{"d_expert": 64, "normalize_top_k": false, "attn_scale": 0.125, "optimizer": "ademamix", "beta1": 0.9, "decay_shape": "linear", "max_seq_len": 512}
Below are experts of layer 7 (counted from 0) of a mixture-of-experts language model. Rows are named router (the router's row for the expert), up (a neuron's input weights, with its number) and show model dimensions 144-191. Each number is 128 + 24 x the weight over its row's rms, rounded and kept within 0 to 255. Numbers have three digits each.
After each expert's rows: "gets" lists some tokens that make up at least twice as much of what it gets as of all text. This comes from a sample of Wikipedia text that the model never trained on. Tokens count by the router's weight.

# expert 183
router:125157141136147131087089075131136128157137163143099162164135157144160116107122121104127152116128123103130117150131182139144125104130146106137119
up0:126120105126158157120107093118167109173105169108110097140134119128121108130127123102182103085116174131140104141105160121152082131129140049175120
up1:091096084113108099100119141124149175155147129115131144116125133145120142122118150130163087114097139169150089156077140111134119141115126104113082
up2:105123143191077119140167086099114135148125151140120136142111101126128143141124120085154156127116136112145111143143102171161128088121069143159147
up3:155102138140106127104095121115122164129128121095116164110157145144136139124116135099135110129132127136131104130121132072192156180109135169144120
up4:147097147129158140198144081149138153145143121150141129110146149149094139137073131147114148159138116135123127126145122077097136112135163151133095
up5:135137129146171116164141107136130166136103099152134106142109101130134104129135092155107143130178101129130110111129136092083170155160153149115125
up6:149136120134121133126141124122120127137146109109184106119135186117046103125096077105124125122100121147155114116121132155131112078106107134138130
up7:100108120121138122147122151150138112093115112129163121100120148125150143123127136129129121136153147112170141104131124139116138140120125135153128
up8:114160070108145145100127102151134114168141130077120098150126116136086168111114118099112087104114111129117108094146094093079102139148096109082080
up9:111165113116106083150142117149123111119147090101105115162169153120146133099154097113172141104134103125123154140079156136105149184133114102142122
up10:109172145141126145131105123145194122105120125142150090113137147097111127127116112161112081153126120124130153119133156118110126118187127138084157
up11:130111124119087146112102195157129133110102158138134102109126152138108166124136115078105117147124153151153143151153124195134132114112093159096089
up12:155105157149143148105149092168140137142126103125135136125129126145127124131142152150120137146113087123121100156136158149089079124124174136136100
up13:167097096119134110133127164116092087113130142146141155103102129107097125143116114157133131121157133105108164150160103133145183121121086140113136
gets: "ed", "ing", " won", " made", " with", " received"

# expert 181
router:100126134149121086132130134139162127122148145137146142122128118149136126171125111127139136081101147114079123138159145131146090105106101134138104
up0:102097160080106126140125134154103131114137126107115119121101103127093130104084148147162148089101187129103144097133142104190130144140132120105123
up1:179164097143150151145157143158115166148166130124090105144158091130119097128144118150134105145122113102148101114128086081166130140062125121115108
up2:102110137117099111095117148119130116125164119120136119152134215141104088081122139120143151152146124130128109074112114131129124132116143138128161
up3:130128156159182144138111127123192161141116141067108109120163108120127141144095110162135116118131115157145111120171159134093150144157151104135138
up4:148074088132149102096119132110074138124149157136115158138127123119113128152137083132129123112153101152130119110138137124122115108102155115172162
up5:144106096127180141141108116120143119136113108136122097159146117159107121168125108137114086130137127108159124082113101125163152200098142145130148
up6:147127110156170121120091120140112117135112161123141179127124168137138110129129171140098171119171134136115177086145112124117079098133122138110127
up7:127126123121103156114127139089125066121132142128139126102130158131156121092101168155100149148144110084092140116176165138118109172110143136109209
up8:124148155129097132125139133123148151160123117120093161149159133099081138129118072186132112113157163119113092145174097098161133166165143125107153
up9:123106139120118115153122126167087105188169128140082137113121167121110135138083138117093138095146158117138106101145153141162098097126186105138085
up10:130132070106106138128146092135127157144142128100161152166135133079149111110090134110135112135160115078105157095138142125155163153129094135161122
up11:126112132136174132110129167136151142098137139131192123124118149129073094120117163094116135147140127146133137156090098155183115140166083117128144
up12:116063104155141104103113112155113083150131158142110137150129119119125156143145088126124130089106132093157126117107082157090141107155129121113119
up13:130117171109133135094124175114147153148169174134107124144156137126104118109097088085098122132165135077109140143092157127112132125112119135111122
gets: " C", " M", " D", " R", " Z", " H"

# expert 227
router:128145179171157153100131120152140136122146145164140150146128154111111102126124086143100151097092119084132102133163126102126118145110131109101120
up0:100105117129084128136109124153107103131172135153126088145134147126132088142147158180103153124140118120110105119139142071074132133151096120116107
up1:155091133129100118124147121082167145140131159064097075137122108151130147142145130175107102084113126138138095108126116119122118088108115148095168
up2:140132149139153144152140102175113164137173171125169140123096098157126087121084150130120142150156099081129132168153148071116142147107115100122096
up3:104144102129129134127146137124111099150159120139089174150154181169117087124142115121131097110107127119106110160150144110112126130102110095123130
up4:121178112109116133117143108129129155162106116082145108118150123136101165131148127101158111122114117111120114143166101077109140129143111155113124
up5:146135122122145170129155118134109133166141142161099137132155095121121111142117143129161154105142152062159151128142121174133085148118179164119117
up6:084115155108146087136132157174146077151101131104158208132152115139124095126108110148151096102125133138140089175148147165156124159162160105126118
up7:107099153139144104128087142179126126137128179112138124170097111128144131137118158179133092171131138165126141144064169136113139134099145130126144
up8:151090119129108135123166129124154161121142091118058094140127154166128146141126106120102159167141140104139086102103129093120157146111136121147118
up9:141149152157119077115102126129162088140143134086138106160103135108108130109142144173161073169109173132110091163118153157110094144093133138093145
up10:153135109201110111145138119130149115150125118102088145136139120142147167119109131064102136135164147131122142165155132108129111108161091150117107
up11:125156131157166127097109098122150143160134125118116139132173148078193123136169108098127105088152113113117170129160136132095109122161171135134112
up12:132104079157119175113100115183095123102144101114116130114125140124143108159129153123129103115111080133100131104161115127161140162166108081137161
up13:141142129123119098156112101151125139156103126067115125122114128118128154154142116113141149137121085153172118150100140144135141148107104139199096
gets: "ion", "on", "ation", "ment", "ure", "ing"

# expert 239
router:099127148204151168082123118158098124145140146159131130123126119115114124153100127148134162098116112130087122143123114129162095142101131126112141
up0:136153155168110161172149116156116122114161139144118130132154097115116066157142117129111174111103093116158148102155104175155109123141153122128154
up1:145102154157122187137123129164111166105122161118136161131153105176167088124149122170112169128167133117107161131111133130103137068135124134149089
up2:190132156125112131103144158147126164106102121191163102147114114144098121129091086161119126122172169164139149112108115147109116114123143075127131
up3:148108125154125156125136157088126107112176149117155130119131104134140115157139116089159095184092130101105160098108129168163109153104171150147114
up4:128118132132155166117121146122087121128131137153161109123119122111146109125131182183122149115099130167109117100164119144102160146119136115141094
up5:089105128115130163147119116086138114091147143118129101120103111095100102124134159095106104115137109145119139100134125121125147139093112142147098
up6:164122109103157139126129074139148136148139148116184148120143129139101117114138123134163114110145140119106140135123121125158115129132128179113126
up7:127114163156145082138106129146098131103135152120125095136138102092122096068147097104142102151139109104118113100126158129116147154138127120149106
up8:079136130099117114111119128078139098104095135147137092132132098147112106109097129129064128129110106142108161102145107153114163103155107105120151
up9:108115124149105100162112114132110128130122169078140173154113135098086144117093142124110142076155162129129148085105110110170111112136098128085120
up10:113110110087103085138131107088114123154122198084127128143106132152081181109121129116151080109150151138154158135177117106109130142149125150108142
up11:154114133155108100137113131087120114175102122144164134131136126117061143131089077130139169147133178145129132164123136131139131106159140125106088
up12:171095097114114102125132125058152097164121145115169122139125151153088159148132153129097104102183158132148154162117123121158130051130097106097055
up13:102137127127132177148141127110117114126101130132149150140158141204144136152109104110113139086141093121123122145142164114099132124112152141150130
gets: ".", " .", " al", " AP"

# expert 235
router:077168122123133139118119110088127143138149174154168138150171126096131119156105126165126165093092141112104119139153121117112150125112123117084127
up0:162133136122163120135147122169134081072122189106114128133172141170178128098163139127143143102127120111100154153119126124149136139118127091130112
up1:111143165100158128117103110123086127154176167177140128127093121112093161151178103151114141123126107130113135114108126165143141122143141125128140
up2:153145116150115111128108119140110133120061167123117105151140157159124100100159164135092103100114134123112161111139090120081143132134175116086129
up3:123165151120134144094096126117176056131098112140125168104117130136094165146117126130125085121099123090084133168121118166103138128139121179116141
up4:156152162140153156144156134157122108058147074150118149152127128177114141086111115131073114118164116107122113148092139112136137164127132089105138
up5:103165113108133114130121107145141156137110075129100106104137165131156122125174126115111142159112138172105104137117122162117110091139094156113135
up6:117119157180125100132164124097167170136148160138123133130146131129146149140162123100131125101091154173140059109127142156145081106125138136130134
up7:153113126116123168129102134135145101150148125142142155110154122105110153122140150149116119128094102109093066159176106145142150173136120171089131
up8:125124159147128131125080123106125184163140102133109191114139145112163135127137152154123115100156149147125123107131130089132164138112153155173120
up9:134085097145125092086087137196093114124121115118132096118062149123094140153127119111202134104147137143164176105113147160131096128128125064131132
up10:129079088142145143116108140131126103104130167109128142098107115137147134142072146122143114101117115128120138090122121148149111091146160113161134
up11:134143103158193136130116057098137133105143149157094132119158124147081130117153117112150130110181121118132082118137146184135121139084160122164103
up12:140122134106104108132132106104131134145142125120156126177132133100115126172132128146151120126138104126136138134135109116091145124112140155136127
up13:165173190124113142102136098155161062106174153082155113130134125108149152085098137135133094041107158112124148113157154196146123137141122118081133
gets: " int", " Cont", " att", " ext", " inc", " det"

# expert 247
router:153118181117139142143077093082176129106174120156131160139123139091112107134120124119102149122114139103095148133151141115166128088133131123132100
up0:148092190172124143128095145113148140151134148116135093172165144136111125150101099126126139078110128118130094152148136140107140157082141088094117
up1:094107090150173127120100124149109130134138179119128179159184155119102088138122109124132163106110138096117152100138170139139113141078123152115125
up2:095158111125116142086139098118145152138149159145150134158150176133120145146118104149155133092093151108137123138125140169117113163110088124117120
up3:087143100128140117109120158148134140152086178124152147121141151144134114096109082131174121104106121148108122124184152121109098163104131127088125
up4:142164130115107101118109127133129153146141160130139133168131190120129087115120101185149141117112171078114127156167131131129124122098125135075119
up5:136110147081102104113085119140128144113093119146136140097113136069142122159108096072128181142105117095150080165164153181113111176120134116103120
up6:085130112141109104117104121148127151141115166161172128176146167124121107150105101100160151111107172107113125139135147128160085143114148107087100
up7:113121123112146119136135159083175119146142144130162143122152133166121125154091137139134134149121129109134103126100147094148093102147165068133143
up8:153127133165119155096147092102138145162100169098144137144168104135144112112110093136145144101077165110113111135174153114112104122086131150145129
up9:086146131161151149116107128094117149149141153104116136106121158149134136164102101127139099097122136102151080158163152140123068125141110119098189
up10:125152119152108172144116095124118112134122156117130153161145156135143115114087117142154128101088168092142103114137157120087154153098115138090151
up11:101117132161131157053135122144111077128188110127147125142141152170133110139088139107172169138096130086153148092138158140143129173083159081101110
up12:108119144147117148104093098117104112118127150120129132186155169105137107128079106138116177132080132109120098114156146122098136111068132149099173
up13:114147121162123149085116069134120101147132139150146145145129163133098133123118097120139115088091137093131104093114122156087144153091145134084128
gets: ")", ";", " 0", "%", " 1", "}"

# expert 23
router:146141092136121120104141111122145159125127137142124116125122182136138111126102074138145155107117158120100120114120184127149145106132149114121118
up0:106087125113111170161131138130109120128146154135101126148181066122098123138177109099168139106144135123104136107114130075114101093103096106129103
up1:092157162109086119150107094109154122117106135109088133134153138119087161126133130153123119117103176132118126095144101129100133129144145146182153
up2:135156128136125089102103113109153146139105144160105116125117147154138097127102109107168147171098113126166114126092143122109161163124136115139147
up3:151155151134141137176148080084151148147125109155104139138136098133085120144142112132075227098123149098093162112135142116079134144130122129107082
up4:114109201119102155132105109163143114142148139107088136139144175121177156121120135086148121129154144096094121095166096116090108117115097112140161
up5:142124118165110130147139145105126120123177186079134129134135170143155120108166162153155128116121116101112153150132120103115139116109135130141101
up6:081148143137128139126143138164190140168128104150171129131120121144121101122124074112054156106100130124150114118122172138156123147155120158159112
up7:063134164149176172143125125099131149125141128082095135142095105114171143157137118126165156121117125138119162144183143132141156140121144130117140
up8:155129161128171124075121145109123155114117099154141140125162068119114170130122155083131151134157100116132131171129157148146158159061149101125145
up9:147124131110164133130101139129104132120121137116075121136135144110114155140118139107119110080127181137154137138117126154122150118119139076120096
up10:125118128126121177145128107142117120153145156116139138136109133136094124175108144147142126102101154094122094129146141097111115119143118133134116
up11:156158094138120112121120107137105138123140123122127152150146151159153123103119120124129143173150122146113173083109124213147094150125145115160150
up12:076153148140129134109132135140184164111142137146092138121096152121126140093137147152105150102075108140102128134120084116117176167137101168120176
up13:146114131125112131134130144111139134132127139120104120126118113112114133145134094136115151152148166121145094159127161111127159142109108138105111
gets: "\n\n", "\n", "=", "″", " =", "′"

# expert 153
router:089123148138116109152114103133159110134165143115155155133107129114146118159123102111141124104136145122068128142149162127152121107092126135146099
up0:106093121152149107109137140168138109152142114150117106116122156102128081140168146101146134121098147118123124139134125153160164098100100097162084
up1:145156134140113154095110142103124129151150162093068154149110157129102169117097126204130106147076183132162138121110090122133095143170133155134117
up2:132150134134090126114152086116142150163130111155134122141145126139143186061151109139109164136131185108129142129113154082117159155097112143077170
up3:143105110093127099144130122088123166149142125119052162144110124098096124139116132138099104132099127089137123094124109147122156092103122119105175
up4:167127164094150136100156167108131134170134121139141113130125125143136105142146135143176150124110097106116062122152109123105139106141137092119147
up5:135154143128122133136117102108127148115061115133087151173113162138088156102135103135133134105138087110127087120131150171125105091126121117134085
up6:140109121123109137138163109080122071131139099121118173127142157126082104106117138101144154109137100106144133164172115099125133134152131124151154
up7:157097098138153146135117119118117102132108166102153100138170124112070176109128096159129132153096135130140140099115127079123163152105127142158147
up8:143125140125154126126122152123135154079096142127114135122151144164132131157124112137099115144128119113116105118133138164168129095113124106129066
up9:118162108125115144115179120128116096119081122112136133131138169155116159131095125154128111114118101143128134150154127100132103110081138120094118
up10:164121115122153186135161108084083087135197171135133177124113110114111122140105140081073161155128158071165128103126149159141146130109133115124134
up11:124153119087159141113141067103159132117190144163140115102099134103159145168144187091096096120091139119110127131065141156145131126164131129081120
up12:107139139099154109143058131180130072116123115118140188128137205171136111094102136123130135125135123121126135116111119103131107112137141164129113
up13:122111104127169152116160128136141151134134154146137135119128145133134150155159135160151110122098159122156100112143110106162136135093085110105144
gets: "B", " t", "S", "T", "G", "V"

# expert 166
router:094170137134153157075076137104133124134134167131118148133126143139134135152099109125128138116140137131081151126174151113148109127108114126124112
up0:119127130145145170131144110115126152111160129121107131111123140166105157152126099135084178126137143112094140104114145105074126144122132106127134
up1:136162161143103124147125113106125174119119135133125144137126076110148106153165144143121106161173149069140167127110133140131125106062190116117126
up2:140104089093140155136135091124122118114118118127120137131152147146153161184125081145115141124163120138147158168140127068131104116153151091116098
up3:110167106153078137167113129105123140129160151110106128149142101137096105135121131107118141145117129112072145117096173121144110142118088138190098
up4:143120151126114099124112154159137098149140121189136082131143107179169098106119107154100122084114097121170120165132135137106154152160139110117151
up5:126093138116134111150107134123095103130198149136097167171156105164127132132132117120143110164128107139132110158140143147108092138163093100150099
up6:134162087103148101183078121127195103129078078126120116135160119134111079116147139191124173110120114126144126091159178108152142134158091143115135
up7:168114138107124108157161114125142129154124111110145147106137098070141131106152121113139141141129110094148108082100166126069135150138121164137123
up8:139082080146195146149094102134136166109159118125172120159076185172104126144185115119130156130139167088120166165096135132121121147159134129098130
up9:152124103172138111163156112218075097152119136178124101122128102116139081084160111100148101104138133147086123073117185096205118104128077120112119
up10:195120174114121148126139122152115084146138132109091063118144126100095116111143105139100171146080072133134102160132137128100147127064133117137145
up11:136130158139062136107106134081106146150130105151114108135137132140104147110115106086098080159141114139128119112138132121111135122152116109125124
up12:151106158120112129156140126136130104095102137119089129094169136133169146108120089124088123089156151109124129124114101165108086127101071087129139
up13:145112110113149175114128108116128095120159118147148160134149140148149158149078117143094138114151079087119088141128127084124101169141104154127146
gets: " rel", " rem", "dr", " sl", " al", " bl"

# expert 249
router:112161128138140123119113133113165154111164182121128151122130124116138136126119131138128130099136164104115137132152157122131113095106123137124102
up0:166136111153122136144081117159146136146101098100157106146152117112128097113152132160125161134078108137145129126143106125104133180112179123087149
up1:138133141144130183121138129106121145106154126111110144117107125133109158146111140119130139124163116096129137117126131095144130129144116100096110
up2:061134144132101119124118124139171100125115131138145133132137125138154130168137134170085092123140157144100131078129169077153091132140113154144086
up3:156119152153155132126141102114106146134132122180117172130117134152103129138145122096103095119088105100136127146136130120151157170117163124130165
up4:142106097144185097103136129154143168111122124131099160129147145137149126116139155070106161128142134091094101154132182178091139098143112121121140
up5:118115120114171197143116120101097129117167102152155154119123087152153146148129148139100189152157100132116140149119140148091152097096140092131085
up6:167151156107120114114111125109106113148138159146085122090105141145149089127149056160140151141115136136134125134110127155095122153124090164166098
up7:174116109135109163137142131134151138116137114157082126105150138138163106144120112132077160182116114058085102119064130110109147142152148137138176
up8:133064099114111111094119134112152153160076097148076150137144149109128127141119126120123129127163187140147149092125153175140090121122150078167094
up9:119098090143128102085148102157097116100113131131101079115103108133129177125157126112137145129141133134155093148093158137140129068069102133126099
up10:131124115139131094144142152152104116134105147139131096119184116125080133111119124115126102096116137111155095122109133156126133100085133115084106
up11:125135117145155151093128130107159175133164137121087088133124142160152132186152139071124123095195129076109130164124145144112080122120117081121095
up12:118096119106153186117153130141139112125144117142124116139159124133125162117108122114079175164112136129093165138149165099118118123133188114081114
up13:150164138143163151160130113115116134116131108125167102126126132079101168141145119103190133128182106122154099122153152141174108111111137178105112
gets: " cl", " p", " sp", " j", " sc", " t"

# expert 77
router:127123161137116145125087102101185139104158139152119182157140116106121115155109102121107140124132128108091158130155130103171105093131104115131108
up0:142115077145163142116122131112121096153133144100136157145123127115130114124096100140173107140118133084132104133125135138104128120087125082135123
up1:123130156158145141106090125158124163107108138182113127140137185134066124115103111115153176127108139149109118117121153153127111156102127129126128
up2:070106105183107145107130129116110125167141159136158160158161170115149085166114094119149170147097107086107089093161155102112130157080092137086155
up3:152177106153167147090114126165126127150148153125123131167157141151118120120100081142161194093145150118139170093126135115099119136111116083147128
up4:106127120171139152122128122131136133143170155105133138170154153138140107151117110135150161089101126132098085094147141102112102136105096114093155
up5:095128159158150133123109142123143120144124148089166162148148159133118129142143115137129143084101145106146116139124108107114113155093143125106156
up6:120127135160124136118084138128149160117133176152147149127158168118098149150091115112146163119113136119118116103171162114139126141078167120097160
up7:101117126161132142087119133130131139136111171136142123158143145133135114155136080136152154141096143118106100108113146112118117123123132145127118
up8:109114116155119106126127140175166149149118165089118145154127129146116142139108107095178128134116119128070132114132139121128050134135147104133119
up9:115140119149122098117128107160126133143143158157099118144099149101138112157110138136118114166120115145157133119114165092184119149142143135152146
up10:145141091160120138103067120143096153138155158116133141151169139134131103144134129164142137122100137116136107154106160119098150158108181126059110
up11:110146110163148148094127093110124120164119158105114144159096126132104155103144096105113142107099119096112100138159145103107141109104134127090117
up12:126138139170136123134089121092147120186161157123125140139114132118127139120105126153135162119086142102119157101158153143111161159076160098095136
up13:114141134147125124124145127146144133139116142137132151139143160129082117120105098111170159130102134115094117107148136117127100142074162129115127
gets: "'", "-", "s", " 0", " instrument", "\n "

# expert 43
router:124113125152142163125083130135129128143152155150155154131119156115095086157087122132144151129106119095118132139146133101142139129121114103114105
up0:133118142146124140114132097150116108124082148086171118149166165112125140113108111128141102117119135149156125126118121134107117101129129127117129
up1:120134115145161132082167139135121098122140137117123147127134094078142103137063153172156164080141153099115133129128112123126145102139114103157179
up2:118166123154098139114137096133124115106151158104144128159156114111116165119104106146119167101093146138090109111146173144133111146115117095121124
up3:149135163159101102083117117091107132166137105145161143161159155147162117125119124110121121106110101127100114137109148151119100124132117115134103
up4:175192096161153121128102170112123117135102155112140111133139142150122114140145140153151103076142125164113073078165188158097047135125099105106122
up5:105119141147139120123153112121134130131126121104073149155116115151113100124094123148117147128121143152091111099130132082105142120128112126134110
up6:138137082153172141097107116113115108123116103141112150120161115121156123132113118105138163103093178092127092145148135145130109109119129113093172
up7:132121116182121118111124133112113091151146154087114148154157144098181119150138110146135130100133153074098124129138110143149131120084124139119143
up8:135145149150157079122108108152092156159120137108168143139145157164123106119116105112137099112113141106126153120102129163105115158139119117123099
up9:183103140148182083143102094103075121155113143137108133126095135132147118113144135145089094129138090120136114122126102110099132151103119109150118
up10:142167126132115132071150130138128141154150115118140102155136173121145123133132097147123164107106168091097137138176128182139122113127170150112118
up11:121151129159140126117141130157137122143155160137124123192143188161133102127113101130136137082111172103121120098113133178114105145080146113138113
up12:149150133120125071150112133150112091144158136130143127127101131135108104150097127150109115111107122128123136117140126121107143138141109092132084
up13:157127128143126120060136140136122126173138127101130122166152155111135116160097148132136118140127134122094146116125143147151102153078116108121122
gets: "s", "\"", "ity", "ism", "ness", "ance"

# expert 255
router:098110138136151109130107108120203141126146134117157117135128141131141110137114098111115144116108123105106133154142170140127116155115122104148127
up0:119150102124073149126093108116119149105097107124137123222136124138078079117095103145154144138111140120112098122125128126117129175110149133134139
up1:141129155142121146110103131178105089145140096093126194115141130143125114113163144125144148123120114075139124134132144122137130111111109143145151
up2:129155148126137157114126140103132141109154148091126153109104119154100113174133180126167136072176120113122153135161126197112116110097100065126128
up3:106131091197138136131112157143123081143125151116093140129115107130104104170087159122141125107139165096126111137110116122139137122099101114129078
up4:140106168128115155127138136102123103169147104179161111122104122177145100149154136152099169104124119136139153155119114174130131153104149107119110
up5:120134138157123147110108121121144092131134087112170133118141154179133131112118119158192175103124175116114112122146107127119114105128177140113128
up6:115111117147115118104083170132134125133090163145119137137138110163188116117163099122096168128159091127148131118164157118117143126124118112138163
up7:139143184128111158150138092134170072139147112121129100130105107102121145116109112133194149113154154157120151115142120137183123142121119131145159
up8:137212105134141139104112127152132144131132129133146081119131116207145149135106107198127108134134110130108162156120139176136139120140182177140150
up9:193146129151181126088161131184132114160124134120160126124104100160121103140135126124125177118144130146082158149138137123154145152157146192127082
up10:130096142127103153133142174133142125129087157147125095133118115131128145098149117177104129105129119169145164147162097110142102133126142135083175
up11:131154153140142133120151082139128135159142094127141134148123128125147103150107133123120140101122110098111110104116129126109146131124088114125141
up12:111116111184111108127134122122109110168131121132092128175141152114117114115129167134143157142122159125141123148146140078059144119120123148142126
up13:178128093103166137152126111097091130118153118123189104133129138144134161109090141111149118113078121098157108087103172100141129146090116055115120
gets: "S", "C", "P", "K", "M", "L"

# expert 233
router:117120179150142158126118091125123162139133160120169202144166155119120086132093140101163141137087137097124107108155127123101080171078145154101146
up0:105144152126087102134094167111127097118109133124114157189131127162076129133079142099135161172106151147122108171118129112168103173152104130136120
up1:125119096131133106099135134130119093091117149124108142162150083131126150130141147099109079139109152139128083135119146172147131121157093140121119
up2:162110086110117129116126148142135129110130119137108093108082133129125115146110126123136141104098142104146120147088125144129150160137126123139147
up3:120106091146156219134105129106141122151160111153145124109113109123102126109171098112145131152124136068128137177097110119119122152132128154166130
up4:137095187102117141108121128162151110124117136136148161132132138109111123143154109113141197131107151076157126141127138096151112125163138145101145
up5:124141131139136101117124115139107092124113163129120114126123130133157117135094119111115161160173130134126095104134134094125108121102134137171105
up6:101135128155134099129138097111161139136104125122100098179122099118161142162140120147141056133111150134137162130142134124151133130115174144163151
up7:139127112124158133130131179164130150112113128108101102142147096114141126140149123183091108129152123124096112114116098093145104118140171141124134
up8:110118098125111106114135108086119154129103140134101079137120126135117137166145149094134079077120125147144107126146117115153109138119121188139104
up9:144119138133099120157116164103184115114158137113117153120130123140130098102127157105099163093119122128127133153157143140146162132157139146117157
up10:088140118120150147179122124151136183116143139118110128126133163146109097152111132116142172103100146162144126178117094116154105129139129078135148
up11:143103160109118153124153128106112119102171096169169115134051129138120157134133119143109091125136143096119138112148164109139114129136091111097144
up12:120135097135105129140122106098144099117189151166118127086199126105088142123158148148121147089115108120139132085180146136115159126100113111091140
up13:172133149168174115139113144165149127124102121123089132122147143135103123123121122130151124163138083101126150113133137145115137112145141134179111
gets: "po", "ce", "que", "pe", "fe", "mo"

# expert 156
router:125123091177144131125142109139155139123134155131183164131164147114136124184094131149141151130102095125120117103133167078165122123100115123137117
up0:103152151123063125120143090144079132108089159163127150143180103139107132131123156156128145091113130124128108173127152138117097100131123093111132
up1:172106158138150112115115109133163136130101169170114107127092158148146136144122124117141181142111131125110144162143166151098115078145141139130115
up2:141119117099135143080134111135118109147104132163165137119085115147123144187120141145137097152157154158149113101123105149140113126117159112100095
up3:143128115136117140137118117134103089175143148157166121178169120170167077155127100127137122166181130101140111072082100138093111108110151102138146
up4:108127114138118106105111129169120111109124149090124134158094134151103121088139103130172115111141141113133109094161120116117123164132144099107118
up5:090148120161085101095113090169110150149169182116119168121121129159106094121175121163137116091147135100103061103117138115096162153107099141102121
up6:126133109127112073114134124147147114143146132160156110151137169215139100099102136129116128120099124113121130171120139129080091128124123155132122
up7:189149137140109134112124180087127118113141126174177123139131138135145156116097117114131096115112093116117119100140143135151128144100149155148111
up8:103154145114125100127139121180136113149168125090137095098131109151125120098111110099147162132093117118140124098157092120114111154136106159107149
up9:123134116142093109127143109108152111118098141131144114138099128093086142146080152118160145100101122101149177138156140190087104090115151120099066
up10:136146126104085168122129115154089108184137120139148116120107135142099123160129150130115159121114123127096146172141109116080128159134081113095141
up11:082171147144127140116108088150130184110155151136098154139122143149153121107136136153092187142155147145127152147126142152126116108143159095122104
up12:110126121117131118099129108110160110145226118135121163107139163147136142153142100148122124148165131144146106163114150098141140161111130142130128
up13:166167095100132126101112115167090149147127112133114141138150134117117113109112130102139083143109138118126138146124154155105117139142176114156169
gets: " two", " all", " one", " three", " four", " some"

# expert 205
router:108126145137154140087081087133100132189153133174142143146122151159138090112108124111153153120125128110115130145140175106132120095142124089121129
up0:152141120093137116137123176103100135109129151108131142146129136115146149101118133103118052086072149080082169111134095095090122114130092109147158
up1:127126123121096122113144129092123112104132116102109115166143174136179100134118120139116145081146127094132145073121126130123119149120128121170173
up2:166101143150101125160120153146107078123129151141096156137144152127161137126141099152151150138119123121099106126114148143117152146160137154161117
up3:127119101123106106122135116167113131142123134109165114140143183117127114128112133155104128139152105121128130127118133153172151145118086157117172
up4:109168136135156118108160101091145178118135153077129168105108137158119147103082112147132153132081099122152121122132098078126132148140143118152111
up5:084136108122084127089164130111124134148141139101085142111146143152126139118103111125169099129129130133129151127158122139141125113112176112148135
up6:117155103128098130111123110117127125127054110122105106139148136153145161144146108149084150148152115120129112153125145126133130085149160135134151
up7:059168127112124108041107139143116147154134181126120121137121145113142099125129121142179090129145129132091146119105162107117156128108113192114162
up8:123106151156128130123143150117114106101145157121119125117135162083143106142114116153109137169141124105134122101105088141113129109149148137176103
up9:147124147158077121117072088147131086138092147110087161152133124088139100138147137147173168111128127105145118117103136212130139159138160123120128
up10:172130132115121159140113077176111144124128121132136154124123130108144124128143151140146148138138063123129127162148163119093078153114179146170110
up11:126147172133122133134081138179125131102112169112143122113142117075148153115103124127116125122144138120120136145137166139085112117092154170158108
up12:146138087163102136142122109114141115124129108151155117153069155091124130155120137140177135113119130123108170136167117134175092120144112174165132
up13:106130092137117127124156121105140112116178130139166168147149089134095099140124092123175158131127095128147188122141080108153153120129090135116095
gets: "ing", "ed", " said", "s", " wrote", " that"